config = dict(
    d_expert=480,
    activation='swiglu',
    moe_layers=[0, 1, 2, 3, 4, 5, 6, 7, 8],
    routed_scale=1.0,
    router_noise=0.1,
    dataset='wikipedia_en',
)
Below are experts of layer 2 (counted from 0) of a mixture-of-experts language model. Rows are named router (the router's row for the expert), gate (a neuron's input weights, with its number), up (a neuron's input weights, with its number) and show model dimensions 0-111. Each number is 128 + 32 x the weight over its row's rms, rounded and kept within 0 to 255. Numbers have three digits each.
After each expert's rows: a language model's description of what the expert responds to. This comes from a sample of Wikipedia text that the model never trained on.

# expert 1
router:156100108174093137126120151134134156086149131152122113103133082116182155108161137115071134129152089119152094082134116146134130110146081122202199101151111093118141147166131079075093168175116071125134187179128137144134171116125139158109192183121080153123138149124164097140079081143191178086142100126120138164139122156147182147147156097178
gate0:118094154104111111140215122143108136108186086139122129116126156119162109144122145086108136090117125144128163107137191060085161130168099082143164125158140182150121125139150102157151134101084130154146095093178103090166137094141160096187092108152184055052070182159106100142140072113158169116144118172131121164081104119079162149081102148123
up0:177125144127149143070124095147128091152130058178128142144154124136101102192157122151198168156113110186116109141146148088107101135174184090186121141165168145125103074127127154155146129066157155145122131068082115139155083101149170133111122139091111140041111114109084129091069100095166102128129136122136128130151095189102149131120121146161
gate1:127091155100106131119123161178120112165101116084139160170127118138091123113071147129109147135132102137088136137119145150138094118143116170176161167144197077166112125131139136132124098100117177120172134123134112090123104116162116150164119175145103121167112180091096145152099074139130138119075119114089180158140113138146185126135118218125
up1:099082168154144097142162111163161097132145127166072152156155165153140160153106101109190100132203174135150157088140106182138166110103132115157149119135150145165090102141124141176108187137094144156109158169162134129071122124135072120124133141113140149138123108121148140032150077060090138092147143136090159120141149164175099111198106147088
gate2:111193140132148118115105132117170091136122125143181120107107126097181111098132098102143124181099119185063149101138200137123183077168110078180152164156124137103145118177127110112095140128115135092167115074144142105127104141146105123114115152147163162052096148094152072168121151081100128106107089161178138141072126128105145104131150176139
up2:157104178107120088055144134130167202132089120120156111102141117107186136121154098150106112165164046114102156122156142142143118129123170106195116137103128146106103047136119182091079111160143108147129101130145130150105153111101142074131144146180099112099139095155116148142150163056143101099089043157174098088051121113140141053085134128106
gate3:165124133184123129036099095136168132184164174159164115154117124068162077074166119119095108174128112107152114101076138164147175148145126150179130126144134216170143117169129093153156129117086120172117158166125120128131146140131060137080138191138114119098088111147123108050110104110122164079086042144078153121151125117058034126165070112145
up3:160107119177095180096085064118117162150138137174144129136115114098141120053152124133047157193111096083105118148112122161142220124098179149136128134149148117148140113164088158139163130147171116176122143186121121115073193156157066117119153156116074068110107093134107095118093057085147180126068102123149147105121114085115080122160078165122
It responds to: Mid-word pieces, math markup. Word-internal pieces inside longer words and LaTeX or code tokens near braces and backslashes, such as anti-ci-pations, can-na-binoid, frac.

# expert 5
router:173152155085159141117101082147082111137167143133154101131163129121135115136137155151156171166106115170099139103188092124092105093135157169087084153103100117133136123106094094189113145084087129104096083112169094061090146138104140166148143121110127100122166113119095122102061122086101119156101089082153145129161099100168125102107134080154
gate0:194101122133134145175146171119112153221109073156163115123154102132118135122115100149111169147094186114151181124079071071146109183206077129132052132116115129163145145136172153100104138181154052140135110181076129104093085111128137105110148138169107142112049119188122130091091092138142125089129190152130177137178150113101157165151047113162
up0:097116138107100111124125101197128110148106186153139121146090052108121112170180163112139155109145168114102141086094093129191174114109165129107142119122110071099124191187088093126102128076126114099115070101115106164123147119130081122191170146165161071183122125116149135149169143136098085148089130093161143175103121159175113144145106094086
gate1:167089134188166135168123148067114144118158101161168109115107151172125158102133139202076149122103151165073145140144132101126133123138138177106159103129124069184165128151172129153149124116115058120067106101112101136101096148096164139121129123159182144151090121091104183080126158129138115147132125063181128174160166131111134089120122153055
up1:191180116116103103174093095179093102129131151077117078181125097171147147151123146150138113080180173201108091129145119110156133116074073103138056115128113135125142150088135121132072068151155146175096104126141129103109132110130135126114097100083116093151127137112125123089157143165128129133114056070103149090089113140105124101128107095106
gate2:112138098109136089142040137116169163090105129158172159089205172125128123132113150154135207167050150092171137135165154120171171153098141150151125122169099122114154089155143074127155099128150150120147255104119141152123108145138097092114141143106076103146136091121125050086104195106147140110097143174103119150109120114092123147099060103106
up2:121114124141080111166084121138105151167116061042124081223115133212109147104136118140120152129137105104110144071133143147148122186137084168171096106104145097203142117128117094092177112077090164132173157185139146128142139154139131132103067075132084149160133124130139100147116148095128109123107154114159112088100100133189134154057126179087
gate3:152129191132148131118138160114133121111138044065100160083134109127168123111105129150130140063119085141157165106165117182170093117103162160112134184124134142109095133153140085151099130108100141119193110118096194122113152136094139116147130019143123111122136137215111180111138114148155155116153189149125088148092086110115161157142151094173
up3:122140159100161157096148057146134115076104053179142115156144143142110114139106085145187113154123082132124141090058169047166104115155142164124095122146176203160124190093198120174121124140140157137083134167130145125136137125133118150172166124142197105144134183134154105088118111129095108140153134092121126095118123158064133130113123108169
It responds to: Range end years, prepositions. End years after a dash in company or office date ranges, such as 2001–2009, plus of and in before place names and dates.

# expert 9
router:172154157080156139127092081152087108136159148135156105137151136125144123132147157164157172149105119161096132105192093116100101094137155160086086148105100124126139133107102091191106137088079128095097082117171086064081147136109142163140151133103127097123162114124098125105073124081100118158104093079149149126164104090169121101102129074157
gate0:060140134115130093119077101134164114209072128138175099110046124118134150122135125106159121148117186137142099113130137127136123129107123135182086145117147179118127187113160196039158081091082122122150105056101158159137117092149095134084141171163164151222106095105092129133136136162102159100105136157120133098113091152174137116116181129146
up0:142127104098128123111133124095179086166169112150110119102115092171127107082126116140086105108159141166157141071128106088214186142115095122140128207146121114138088110148162145112097149137112098138164157146126128201118097180154145078108193120159119164082131106136191090158110096080130103098173112101145167158176082163118134087093102154128
gate1:173120159155150098148109145175132139098102089133109133100148125126152155118162112136125104085119129153170147108116163110128143123143152111132214125142076136074153174132115111152126084095099161079114128194104113172140140139102099130080108052114073102174072126128111075098116090119127090184107210185093153141106101146107062114112158160121
up1:134092118117094141101144086129174058161147167164103097125112110144163072125106113125157177166100132127131153119140159110162141112147116135131175168117122182076104163137119124135077160103063097156185135084121071177083115153118149135104171089155070113147128092124107146126086144135123167176150063101112154131132134101096111146127124144138
gate2:110182139100104123110110131105165141188118143130108106154124114167059174098138160070165119096147050152099128213164122125154169162092139131144103166112126158126129159117106163085137024151140132136128181120015149191132134138182085130119151151130113079120114173116116120070070185144086131136114134103140089086110137103153102131156165089100
up2:141115119136168128164089132146127158138141153095134161108098124084180092123099112152159132116085147070087142108092186091163143134104102053144131158133162064106133175098173161201132162157142088122148057080135182166130138155124119158116076092061070097175112175126109185178111143093137149137126181171089134133138105125174162097057093111088
gate3:163130109147132140154124136145115130208154061132119154121105103157149076119192117161142097155168119151087069094143123132112130167117157057184086167126154119116140117153183169120129160125164158162114148127111108131077107161099121108102096099113159105152170096052153120089111167130115168113134117160103086084087111122128125141166147080145
up3:125101191146157125139055178161110128113124185131140132109237068098146128141136140137134173158058194112104129144155167143080152139090128118120134161171145110081118110140139105146134164110108155183100126123121113128106145117067158070147136145095147113154118143113136152076108127122102104138131097184119116084100186146105113083129196088130
It responds to: Years, word endings, table bars. Years ending ranges or ISBNs, such as 1960–1989, plus adjective and plural endings and table bars in music or census tables.

# expert 12
router:113138192082112073146105108138114153103121128175168168119152077157106097132133109128115140105119099113082200149089122126076085152083195117095161134115170147174173122157156119191134102080087124109117093184129089088096094153116155159135197081111092089178113094097082159186097102149092142130148179158108165092136161167120135128078176078119
gate0:155125094134117137182113042063100135138128000128178161153203120127101132075136152120127138144103144172103104132141140145106161063091148127192144139165149039106139115101139135139148138153120153099139125122125147173072142128133134192119135123112095141099105136107150151185145122122154124095132116151106136172116135167016102139118154079109
up0:131147155174116062197153078108150112129105108089126154127123085111093076120179152128156077154108146195142100132066123104140093129150157101150112137210130119130119100091135117086161180126119129114095167168170096128085106106127116099115176123127062176110146116131089096152132140172122149127118053100050172133116101125136130185109160086141
gate1:125143142103134110170157123211130089117079085170097136178153074117119142167134151147070120142087121089111204117148132149154117107092157162160202151100089132110097085090156184166086150092120120122115184136090141124155173095154088108137137087108090130106129160153158140114123145152171133100073140147105095097136101143130159132133159183197
up1:174121173119155144112125124074117088139087076155114120226166121118152162105245058105132111111096104115125150078141112137126131115126197141105144139105123119178163126123167144118189119134096110164120157096123151087136115104098103150173100109123161142128094118091143141097129122039123149116135125107117130165152120139090125141197187109130
gate2:110104194121131107117073137054112139098105071151128117097138145069073095160153075155140108141072182130098058091130066070142127152079129089096146110121150082098143151170098114140194103122176157141109154137086145156122165148111030144126109099146142181141165125103084122116134207186180122122115149062088193135108117077117100118164133111195
up2:179166053119119168131130132151099078157103133095115152203143155134113131110127132148166099127120105084157152123162109078171161072070142158126120164115142105153150115083157135171107121120101175048149126139132076127135094075132182116174132123156058103133166189077127098096174090109132177083143117129151147134134146147153128164142131101083
gate3:133159170118152121088123113147084104137146138157158140114105127093138149097130208102103150172108224090098105125102136165127137102138130148201154060088124081096066120114132114195112061096159137170162104144131081154109114120068152096168172190091161070111128082156129100082094083204131130157136116108120158090149138119132127143159130134093
up3:167159124160122108100118130117107112112069140120133094109127106106198136100104146136096135065132127151119159139127165150124084143099106061093131178147131137150168113108116140138123183140121166102098139145120192159152143115122108137042133152149108164102152211125098143168171149135118137142096111159080146159161107144110153150126113136108
It responds to: Sentence-ending periods. Periods ending sentences before a new sentence or paragraph, plus abbreviation and decimal dots and ?, ! marks.

# expert 14
router:115118061116159143114118188130159077137120167140116081165127086145110102144113156087108177115120085133205068205076162131138145134116107157120078168134125132148146163134136224088178101153128124107110111080130161178135153142120144187155120147119154082136126088109139085158139128142158088113152148144157108118144108154113104161101125146073
gate0:103145166154075129138120119131138165140124091155098138143129141149117122099180066142148101153138100143131067113186121140145139145092103053106132115063126060102136125124160095092193104156184126113173151078100141082118111126132132100153118112123181037109141138122208087216124109134103155136143113115148130087177134124116181122121116127090
up0:121125166121121084094113139136080163124148106151191102094091192150130188125098137103108093130137132143142162126104115150140135201107110128142127096139087152061162087105106131116112100116118148093125136183163096180163131116160162152160088099090108143148107081111072105146092142138117119164203191152136170146142095119154112138174161106168
gate1:060091119150123163106147136115121139082107074068064134149152167119111087051146102129164129135113119108155157113093125153065107166069182123147114160109158142193114197117142173099128156217147079139044187156126100143142130151066112065136128113103086100106086076098175155142133160134105166078125117128132066099187145141140110102091128123084
up1:139170136136116121142102149127151121141049177101132140111109075171149137101137112178128130054090101104137131179126091128092140238147132155194120100148171129152166148071097185140163070193121120096136140093096123081082099092153080152141138064152104107155097141136090161058147180165067151195095107165095118098094116176106089124109119123153
gate2:121109100102150135154160172089156132170109151135137087147096152126089156137111075123187110154165151129128153158126088079140104128099125117134063183044154148035114124128143098141118114170155159135106164099146157116140119161143153125117171085123115107128152126125184125155144119037117140152126114081104179175155155112198095141132123110142
up2:156118152124100124096158054132070152109083176061133146162141141187164113121185141124125183101112160190141114120073092131126074132107120102126166145129164101143133156120089120139104120123134138112131131193111112124108184158130103079204170168149166112068132150153133133073141120162152145128153140030113078118143098163067133147137106114166
gate3:126080132145084128081140140137083138181057166104143154141101142116072142072096150110145111124155089148158098102168131113142109115099152123207152108118131129094179181092163106072155072168145062126120140108176176240123158102112125167117127142120098113164092106146158131109098149134133148191079156142109135101183072154130143153144115116171
up3:122097145078139113067161168158096124131096148112183177154118093111095176090160165199142143084166137094147128157127123161137093160156082135140198072155175124128163141092115121078148179165133096119133167097106127178131107124156135118137109155167144125095103119166146093097086120132114108166154134129133143101183162119141086139131165141174
It responds to: Section headings, institutions. Words and = signs in wiki section headings like Awards, History, Background, plus institution and career nouns such as University, Association.

# expert 10
router:180153155076156126119105077151083106132177140129154105149154122120132107145143153158152168170103117166094130101186089127101108085135152168075086154100103125133136120113105097189107141089090128100099080118165086064082145137109140168148138128108120100124161121123096127104068124083096119157102090079146144126162103098169123099103131072169
gate0:146159170105177080085143147089122147070079167190132102117087181120123169085135139152153104153107158114065124101160119102126151170164149100124122155142194091108085131098097128056066153121157091169113076081096163107133065157168156102146100105174128219129111201175096113157170152159163145113113130165086131101198095074092100161121128175131
up0:075127196097093107123143100170116099159173146127135147109134086101131143132162104166094139174161144148129140077194123129144167186119086160051079149133109099163133111167089224129118088148141079114140081143099160125197116136183166120137166173129118164155107108147116119102118081152091185120172140106086127100148126053080137108157118169094
gate1:089118171132127153135160089171173181107096166110123121093199123134102094117077129073129118119078121114171062109136120063078139106099077188108163134101123098165148123150120162117140100179109076105138122118136063168158127150148120129135144057084185164059139177135168128115188101102153109163105113114205153178143134135119175176058123125064
up1:118140088117140143136118103098198157148181140106138162130158110119138156091103107140166120173144150097110061130130047119133149148107152115091115213154068139137101199112154106055104121123130100125118128080147129113131150195132087180124088126096157115146131117149177093079095095145182110168133150108147130103164060145156133143106181082126
gate2:179136178106135124146133119129121135178130111117162065170169096142134182146143159096085090115114097095091143124154123143091143187116131181129146152072110104146142124129175170101127122116122118129104120131107148063112132072093134128162084143104157188117112160147177120131125113145140076172150145089172118088131104210078116115084093170050
up2:153086116114096140170167096118100160091096106133082105151144067171131176151173117141115123152118071138157140153142055139182107171144186130125123090161131187140082111129087038137120145118073089141110121154101119127119114134145117136149125162081175162111172116141164073142162165145152117154110149167150075063147107162086085151144120041213
gate3:089174111141155123106162095114133181139099155131168087151121121089139155088172112120135140127083166089033180092075116134120135188122099120097105163091129101182151101116121147125186178131080108064112122143126147150072187150120097141110106196174118171103073112181096121104152106126116189151167155137046108103131134103065144157145071063154
up3:140110108098202163090178105140111162175113097162114112131142106086161131118136171145158115137157094151133145077112162117117122152098099131096150086097164107119137149131115083129108109159212134098123115124158091113148121195109177176063134133089128200093138079135127119157085101034100118185157118084098126099108083097122151117104160132151
It responds to: Articles, suffixes, decimals. The articles the and a after of or in, word-final -s on verbs and nouns, and trailing digits of long coordinates or IDs.

# expert 4
router:099119144111137152151157073173134136099000132145164101158112213183116132129116107154174129169101111155102159087091152127141150101150167170133102064111170113180096172172140081172164117099166173160136121109115108098113117090122044170118125129121155105134107099114128106093186125084171110156123100110145129141106136150159127118161162160113
gate0:195132162178079116133087120131107134111161114141104145170098120159162145117184151167144113078176143115096106166108087144094144146201133090108102130112156138120132145124108133116178089125113099143157156136141144067094116070118192159144170060116089132062135058102206107089073098134093128145109126090104171144140170148139091194117101092153
up0:178141144109078139176122131095171179065101087151118102102134075099099123125180138159112075114141117112137120189175195112144153140105107127171134092115177122128131119117079154108130117147141093069163113123129075116119097130119110141161124138159133119142130122062130159132144126129096152105081147134062076104115134141096117110169076096104
gate1:131168105100156076167084175135134115148167122181136077151134164164155140164116157086123091155179160123098081171178133089114156174105094051117105128131086060097154100142035127092123145118148115131133080091112144125113132074101121138142160109180171130102115116144139179181120120155124150113109153106149176100154112144074117140106115145169
up1:098103166090127165145145165055157083066096106154120082118137170108159112111176116122157099116127148128163178083106130105069124118151125057129128175127169130105116151111081121129113113132156131143139044097139129129165120127132161101092120148159128120125124135126180101126182136139124120139084131086135132180098130137102205148161108117110
gate2:182127100099145101091069127148126134123115123100140147163157090116132155195138115170108069168154139095158100140143156117126107186083146112134147088169114083106154071099119107142055158088092173123107140100155148095134168181122103076138122131109155145084111110151112092101119100086055148129173060145111120160196083157151139080182140097172
up2:069116171169101154142167176153134145133112125143137146109076159122152144103123081034094149129127175178181134160143144047136138136093158198127148116125204127109178116099094133192161094115159154065179059141123057144138103076164094131116161149085092144185152129149156133185102087062092106129137124136182108112102144171142097134105146103242
gate3:135133145111100127111188145156145074094140114151086099125095118064112150175103139173129109117165152122121145082163092098111126149117143110093123116131151108112129075173056132073135143077100198132159129148207121099131135170173112113115103137099095105163140162134106088088084139120129103109207138082122135179147140100172112104164126089074
up3:132107168113135113119114148105133149120128094122143125168094114135140101143180120153136102096114107169138106036137091138100121145082143091078167107170167155127127185167131135232153088176169117052132188141056144149162127154104184156091151113148111127144093113145181139165147125159136095030141131154095160114157153144115123120140117055156
It responds to: Clause-joining punctuation. Commas, and, semicolons, parentheses, dashes and "but" that join clauses or list items in prose, plus & in matrices.

# expert 13
router:112114095102177098102173098155120104163087125123137142133138137091154097092176088177171194101104169153107167104148133183077082175103126126138097119119139141084141121127151131113097119134115150102112079091135181080138049116087107100091169103123124109188160110149139129101065123152115136158111107144113104154153154119146127112128147129117
gate0:199141066124116141145133189186150061183119130182058109185149118066104182091121153156126100175075137105125127152075153110173132151103139104153126129142129128087132140128173110100129133080123107160135042131139096152113129159069180133147111102115127230113149177061165120089154163155087170111151116096116120083078095137148097196144077135141
up0:159221127144097127106119113161188121121130143183110092134199122147088148124055117099086122141119166114152134121090115140168150128142175115134156170137132080116129160155186105105109092145187106104152168136065105107143167083093150177086136155169086161098084124164099130104097185111090099144163095144173155127177099078143123115117141167081
gate1:137159148107127140163136156141101118132061170092116170119145184151141139138143077120149118104145070163129141111099187142110072110092078134151095091087128097124130174151106163122122097119170094137169113124116121074163161077142142135152091136133075172190129165131111135111138127139150163137116112142109148114058111100110131116125143138155
up1:144129115119145124120104208138117156186035155132126158081150098095094096102121107135111135166143143101118110133141097087121088127121149095120127134111116062076198130127127092146059140103184080041168119083182127101142146095096126115190116124140089167179137104168142163098187146119144085124146142105143142093147158105082149160136178096083
gate2:136183105087131171060153119080137073143119179203199168107098076147159137136048172131109116163167159041140150041118193141114162195106091109188137088109140170117159118110115128113151139136143116114123119169145138131137121132120172096186065096130113169188136137054191136133095121075178103111127180167108158130206099096078089120120105176170
up2:126120154163173081148170117116135131160141053110080148189093115142133157108073133095141075197150086136152201168120098149168132073117123174143119136141141102049163093138111180136137126166075194162185161179154092086089145143162123127113175094078116139105183126176144111153073158117089115162160147120153080137080093143131116136097146160105
gate3:133090174120089168104118127133130112162089169104097210104153109159124184143113126172120153069079176101077128134133149118110127190142090087142081150127131161159137153073115140116166130183131171116080132126113166114129138127145099150094139129087085141139092126167109080040190144188109156163104106159102120132183145104146107117193093144125
up3:130145083164105071135121104120142162117119135172138128110172116160108125114119078056115094200143100141125110140072162147072135107139143110139114136158176135093070130186198152062132102097166121113126136096162117129145089131128136123175179056139097121176099133088138192148119141098141125104128092096092132126127121179118150129087131185148
It responds to: List dashes, hyphens. Hyphens that open bulleted infobox lines such as Date or Died, table divider dashes, plus the word of after nouns.

# expert 6
router:113129128137151154135125145094118116211173137148135098129088164126064136179136120170137082156180187093132108102139127168143115144154112125107194156123152174062139122112110157092161178136120158128135105109148119153116177131120180064173135080141185137140147124197172153151145142103093126165104130102138153108108172065101104115099058180089
gate0:069107088146078081173099151168134151149084104187176135156084077130126101147129141158133099146111148142133146137091192146151116170190126122154129062139164096127153113141064167106149124142154087145118099141131137139142119142141124179154156116122155174214097197110102115087151169090125148155102072153129143099136129114127085099131102145134
up0:150075086121112112115159070127149085092142078167136121122137166105129115133157128167173078111192143128109131152092149130173097140165085124108111135200115106117102155103165148118127172140046137126052133126105175149081150117197212134046170131151107115139114162091147108109187142113152086143141122125162128118150160083094151160143108077060
gate1:132132120140119103151062124109145093103147139079126160129147112213149091100122114107125075110099146148109079120164137157142122191142124100109134133157120141146105195127090055073127180112151116113130195116121099101145097122169136137125095076104119161147128135116131103131200124173148068119098129092074168120124160130093149079138204130209
up1:137159162164152149111118089128143155115124067159126137130130153207182172106126106115165094145095107085189093160135120120131096124138076113163133118129140139144094146144056148149103098085160071134166148096192125137176117132195105118146112116132186131084158155115151156137124129148127158077126081150124212108071129129098135097152156115123
gate2:125123110103172112118107191096134125070140147128117140125138105097176117212125159124088154108133134085146087094154150097128098089088106098129077155168175119105186140097150176112175126103125128175136078131126114099114107113130156150085115063121127166195079134120107121147075099061142101149150097157150116174118103149162166180179058157071
up2:124112146124125073158138129100120164137138097168142135140078104135144012143147104134120165094134132113084130144092086153138097171172132079108133094117143136146156187137079150071092119064069134176138125175144152126158126151161108122142064132138156139112103078134159107186158173175140109118103128060100162111122134141080170087102143090146
gate3:155131135114092160081154155138091172086084149134151114081108175174075185145118070118090035139097097130076189129124162101134172172185168133077108132069080102140211144099070138125141129117167130154083131127138128118133146153065107150130147138097182096111160136101126164166129136110162147178121077151119089176154168150108135179099160124131
up3:103121130133120127120115158133208158202084065117063142102114179104105102091116129158142128185103122109111100108055116081166114121184108110104141196150110132170177147091143082181140192135097146097127127118192062069153123118134101169117111104096120117175091137110140111179145163142133068140118114082174116177091145088137104156130142124113
It responds to: Table pipes, results. Pipe characters at the start of or between cells in stats and election tables, plus sports-result words like won, finished, defeated.

# expert 0
router:157141171129068160148131133127167169053083095103082126146134123136209155133137102094113154160137125144119123139119084104095186113156130078121126108120096097170120138138106053140074114155142070166152162141104146207143078118176130146113107151159141177125136151095074151108145116143183123127106147123095146150146161186144177115157191128191
gate0:094133164121074108069130131095143110147101154106130121080149030123128125173162100128136082185195175133206176105099119154137150164131149113098123145147119200107087143108155109101153101170137147084135163144148150099099118114144144125175111145155210147161127104170140104171107134122137143157076211116186145148111118150120104102155127070107
up0:163153135096140104165155060112144135136122147126076126201101148150095106124171129118126145081139063120140133139124117121133128176088052157125128127145100066119086159156067137118032148083144136118109135132146135124123150137195156143146147084103150119108139150098080103069124134181125199120148143187139126125092073148115149129151110091171
gate1:140165161132124177076146152148193171110109109127192093156106135082110147106126192126145086150140135113143148085110100161117177183131134129151171110098139191094097110090113121113155129144179128145093115130134197108108216140097158096122143134129135174179142133116164147164236107118170085158160156069129128123114129144089133154172122139132
up1:108179213162085127149162137130198148124152162132138122139128118084135108119112158112116100169137127190092158090104045090144208192114100101188201095172132152103099057083114119104106162188155182130155122131144125112118186114124107053135109141172127158140161193110155176168151105109175126145153142077133135125092148170138122139135132141120
gate2:082115150160130118106119123134146119123117088111138114090098121167105120159148140112130121184123072127090141213070126093077050123118128127128119135135091103152149194163141143096112118136140152161165117131153160121122079157165122167162112114147170146174162086143124151171136061127109156093118166110132170099145129153128152146086123195142
up2:193097168157077119118126157086070135162112098075154157139167150136175089057108069104130199091110184154156148137120112091167131165122094127134118143153146112109107107141090132129130135114123132166165110146106080096131122106091152076090139195175147104084087186114203148140080152121110067142105130094082117138120154164146098136111118128103
gate3:126123166176150133153174136130140103088025125110129104087180104145112107123104167111072123175158119116150130134056144136127097104158140117121184159176085135119117139138144096125154097179086113072131117129123147126141129109112122145125137109110066102132098160116119084135102131089112173088090092113095174109136161124143126131116184055163
up3:115072117172101124148136166151150149139062190130102105133092114133136125091095101078116136125153157131146173130129124104136172153041215171081169139110117122101079122091121150048138109185136128105182105155164148101169162167130166098100081130119148080128167108122121131065116108098159141074127140093113152091160132194126152104164128099140
It responds to: Common abstract nouns. Common nouns after articles in running prose, often followed by "of", such as result, title, north, case, area, death.

# expert 2
router:098120105138134133126141135118109173128184159116188185107144125121080120122131130148130056083178153131162118145214115104151106143126133150130094144164113127069141101065113161142137173086199193131128143101128094109121160140115107059156093132145104065097067129152155138169115166163105131149104142112188054113117136104078084089115097127081
gate0:128152117134142141046166145140121160153127130156111159125098188064062148129113092176112119113130110076153129111098146192136154151137054169124156135085098219106161100120188151160151127184082138163078085143139166128101113106065151109083184125136144104120104098154119132102167183139079087096085082141132158134132120164148132165123077090152
up0:159160065047109124113160141115173079129071137195107164169133164139182120111092140136145095129120167134123139138121079157177178106118067136162114109119089113152182194188200131141085065164148150098137132097110136152158070091146095123178154138081062152135177110141126119112181082064176152183122149120132111101107140127126149178104109115140
gate1:143133154153151101151097112096151097190182117198116174099108170084099162134174066099124046150135120168116119163109123131120089110191092181071160147154095078162211144106124154138081068117129097173090119122150177056103078107084076057087155059140106104126130121134118154144120149115080134050124192103156154096130163170098136172119116072128
up1:138113103076087179090152173145118136103112108079140076145202116099099158148139181167090155119091161117138150103121084157139214133095125133209120092083159109132063103126116133171141159100113134075148140114121101101148140131098120150102072179112104205135143131142171132108133129137169172190173098112077052179124091194131095101134084166146
gate2:167114148173149144097126178113105117120090117118098097119107164123127114198151110109102079123093100096165174032120115157102085083212107165122157108139102145124155196141127119097157124156129138163079123185125158156132113130167140108148118157124118121160133145165103196141083075149147166184100088151112132123131047092185076089150070146123
up2:146136115101088079182153148119134124178168069141097180133112088163152148066145133174137141121106124139053076154132153102177187112085135056117083103133098153127166089111110099123119154148131145090162128112165112130115139123102112104095089111144105112143137118138198110052165175118149122126111105087098111189092148176171105145131158133191
gate3:140163150164115090059092114136111175120229129126105159074139103085107133075164172102166124080110086130101101196180151131102070116126129090074135145094082093119154135136114169150101130137155181161107129115126154170173115202119131130163085106127143192099169168107104084131136112137117102130181146120166103115162102138132099101120104159090
up3:106111104146054099130158098067119143175142142066134127155126094104146148120136103202120069101106175140151142100152133162161147146141185097057102092131138140143190177115203138137125150094139159107155090155160138145220082085158127118178142127053108124186119162166115188097114115101123173151133087149149161086107131117143101083132144157094
It responds to: Sports table entries. Word pieces of names, countries and labels inside pipe-separated sports tables and rosters, such as Città, ESP, Hard, Cup, Punter.

# expert 3
router:170147154081158135117101078144081111125171147130163098144165131121136107131136156163155162166097119160099137106186096124091106087133158165083089145105104120136146118104093093190119147081090122104097081111172085057084149140102138160150144118104133097126162112122096124103065124074095128153096099083151137141164105096169120095109133085157
gate0:113101085171104157110154105134178109063151115127142151159146146132136106134070135116117149192055141139107155125146138101191105158128142099095105144070159103121126096125082139159049101101110122085103181120119145133148117126111120106105123128092139117130123140089127184137155128104144140188170122116140139141129113133087055137150129102105
up0:111154086116098180127065136172114173189078117124151134152099156139098164105123098114101088137153120104133155114147112105092129087091113193168057124122121105226159105150148061141155095102065133154208157120114098098155162097140089159041163200146148118093116107207050122154107135122101114115125144115159130117185128138167092143096180105105
gate1:144143179198127150148183133174205089142127151078095175142144134096092095188097098075103134160153089108117121166110086120159147138131105157104157144174132099169214097069136106112141074144105103069156144112131114149111128182127132112135077112067110107145030150108149099155119137124128139086116147183119085076087122092128144231124196164151
up1:148143117139109109134099123084131099135103117101124141046177122126107084101155125117165144164166142143162141127163176085131147147093156140127084110153071135151112083123077065129140079117086122123099077194109139107138039166150071145110118128126117181126133082139156079123092191139140135151161166150158170157090193160114092165137158119145
gate2:114165101103142124133119130078151110145109109111153075123169157148139090098170183100095172114088136152150094160113085171119115129098077137158158057118115201088188108172144145114116128143108082134159163197156078069082149081144153103161149222148114117101119105129125113128153139136078139162107098042082103165057118071108169090116056093086
up2:151214119125172182139151132102174136199149131160145213120172113117112074099155070148121130141214118157118193074150169076131174103167137135122146144151116082181140140137101076172132168111151124094136096135139137127156078103147113088132102107191201150130145153195155168155122171073165110164214116150140179111124096162132065105098158108091
gate3:114107135146106133200168155130202152144148051114079112127160140137157155151113145134083105131110142113044175155124103139103113167195152018154182108148074090137145133149119106104127142134157049113136134166084155114113107133120129187118076075151046153090182155155172070162087130084141109182145170189139117129182152140128122156111136150151
up3:129112129084148142093134141068136130140116128147131152126051131140125093091127139175099096153180139095110115110128118146066065095122120127172095135130079129174146139132094141135126177129108081148113133088126176178155120085161110102110132127168071119164025142194183056136109140131106104169117162140150120106197147114082192095206139164108
It responds to: Table cells, end years. Table separator bars, end years of ranges and word endings in cast lists or tables, such as 1978–1983, Redg-rave, Wag-on.

# expert 7
router:176144151085161131117098076155089117126169140131158103146155131122138109131146152163150170164102115163095136109189098127099098090132159169084087152105100114122138121103094099187106146087092122099091080113174089057086143141114140159144146126099124102128167120118104125102067116070094122161102092085142141132161100099160120101104135073157
gate0:152132144096141119109165132080140113130082130087116168140161091132070176176110108128138104146079160077054157103148141159138113137169162180121125106151129160138092047171188087109135131153152139128094105107123169132078133133110132140172137150154090131138090175123147089118097152118117150108126115159086101043083129156198136125123158124093
up0:038101144104137133106121066140191134170071144132099146080120142118128138154134136125092160133132085137137096155140097099152129135111171167162116129119149133116093091130114134196124152147106143152185136108115125136138135154149121079116131114078080170130170170163143118077149190070232193165093106131178152135136114135188094089121074146092
gate1:099168122108132084137127156125151102127089153100145089046132119184094106124106160095097129158132118108126134080079083166197115158134114159140064100127129126127135102123171109083162118110134147125161159150130153102084117143118122170121126126084086169127092093124203119134121053117120143113148154103093141130105093099116136143135087150181
up1:128108149081117087127162159129132139118078159119074096154219104114139080148128151094125098079155112102113094172132145156177130118187166097122036113119117144135139115121132160115183181116105157145075127089166182139101077129112115140116142110142152140169083100056167097126173128141081124162138111111110144068107125139148128131159145103164
gate2:171145081113116118154097159127131130144070154117130159143074128127158176143102149115147153122103162110135243131128170142146180133134142124135148090198146138135117051155173139132168173111122078092141110112110093152068096135135122103096082081085112098161090121129190171105103119130063112170125153130143137139093140136086124170079126111129
up2:139115101130114131102128153078166160125138179145124123119090145123118151122128203098065142104145187153127175205129128098091169097134182130116117105069099081110167137169145145131138100087087116123147126099157090188172123113157124125155143148119125133120089160107185115132134110082083165147118126140117070112142222176107115122080077102147
gate3:135114146150164148153138112141097084118099145169121189144118127134117120085134138163111153067152136033123140068127136140143171123128080145129086135047110084173121114108186126068095104104185132132095134109116146160156165144126149134133143129169207125130099159149130140102145173112088103164065129119089163122105136162113115146175140076136
up3:173114066131048124143062089094166123139079122163135137150053188099132123176077136149116135095130139109157072131137138136183121115179121073115146156120113187069175127137184144148098088089107110136143165040133125138120126141149172116101165149075178145145101132108128107092138159082134134088147168134108150096131143141167133057152102157141
It responds to: Function words, listed years. Verbs and prepositions after a noun in running prose, such as was, by, of, and years within comma-separated lists, such as 1943.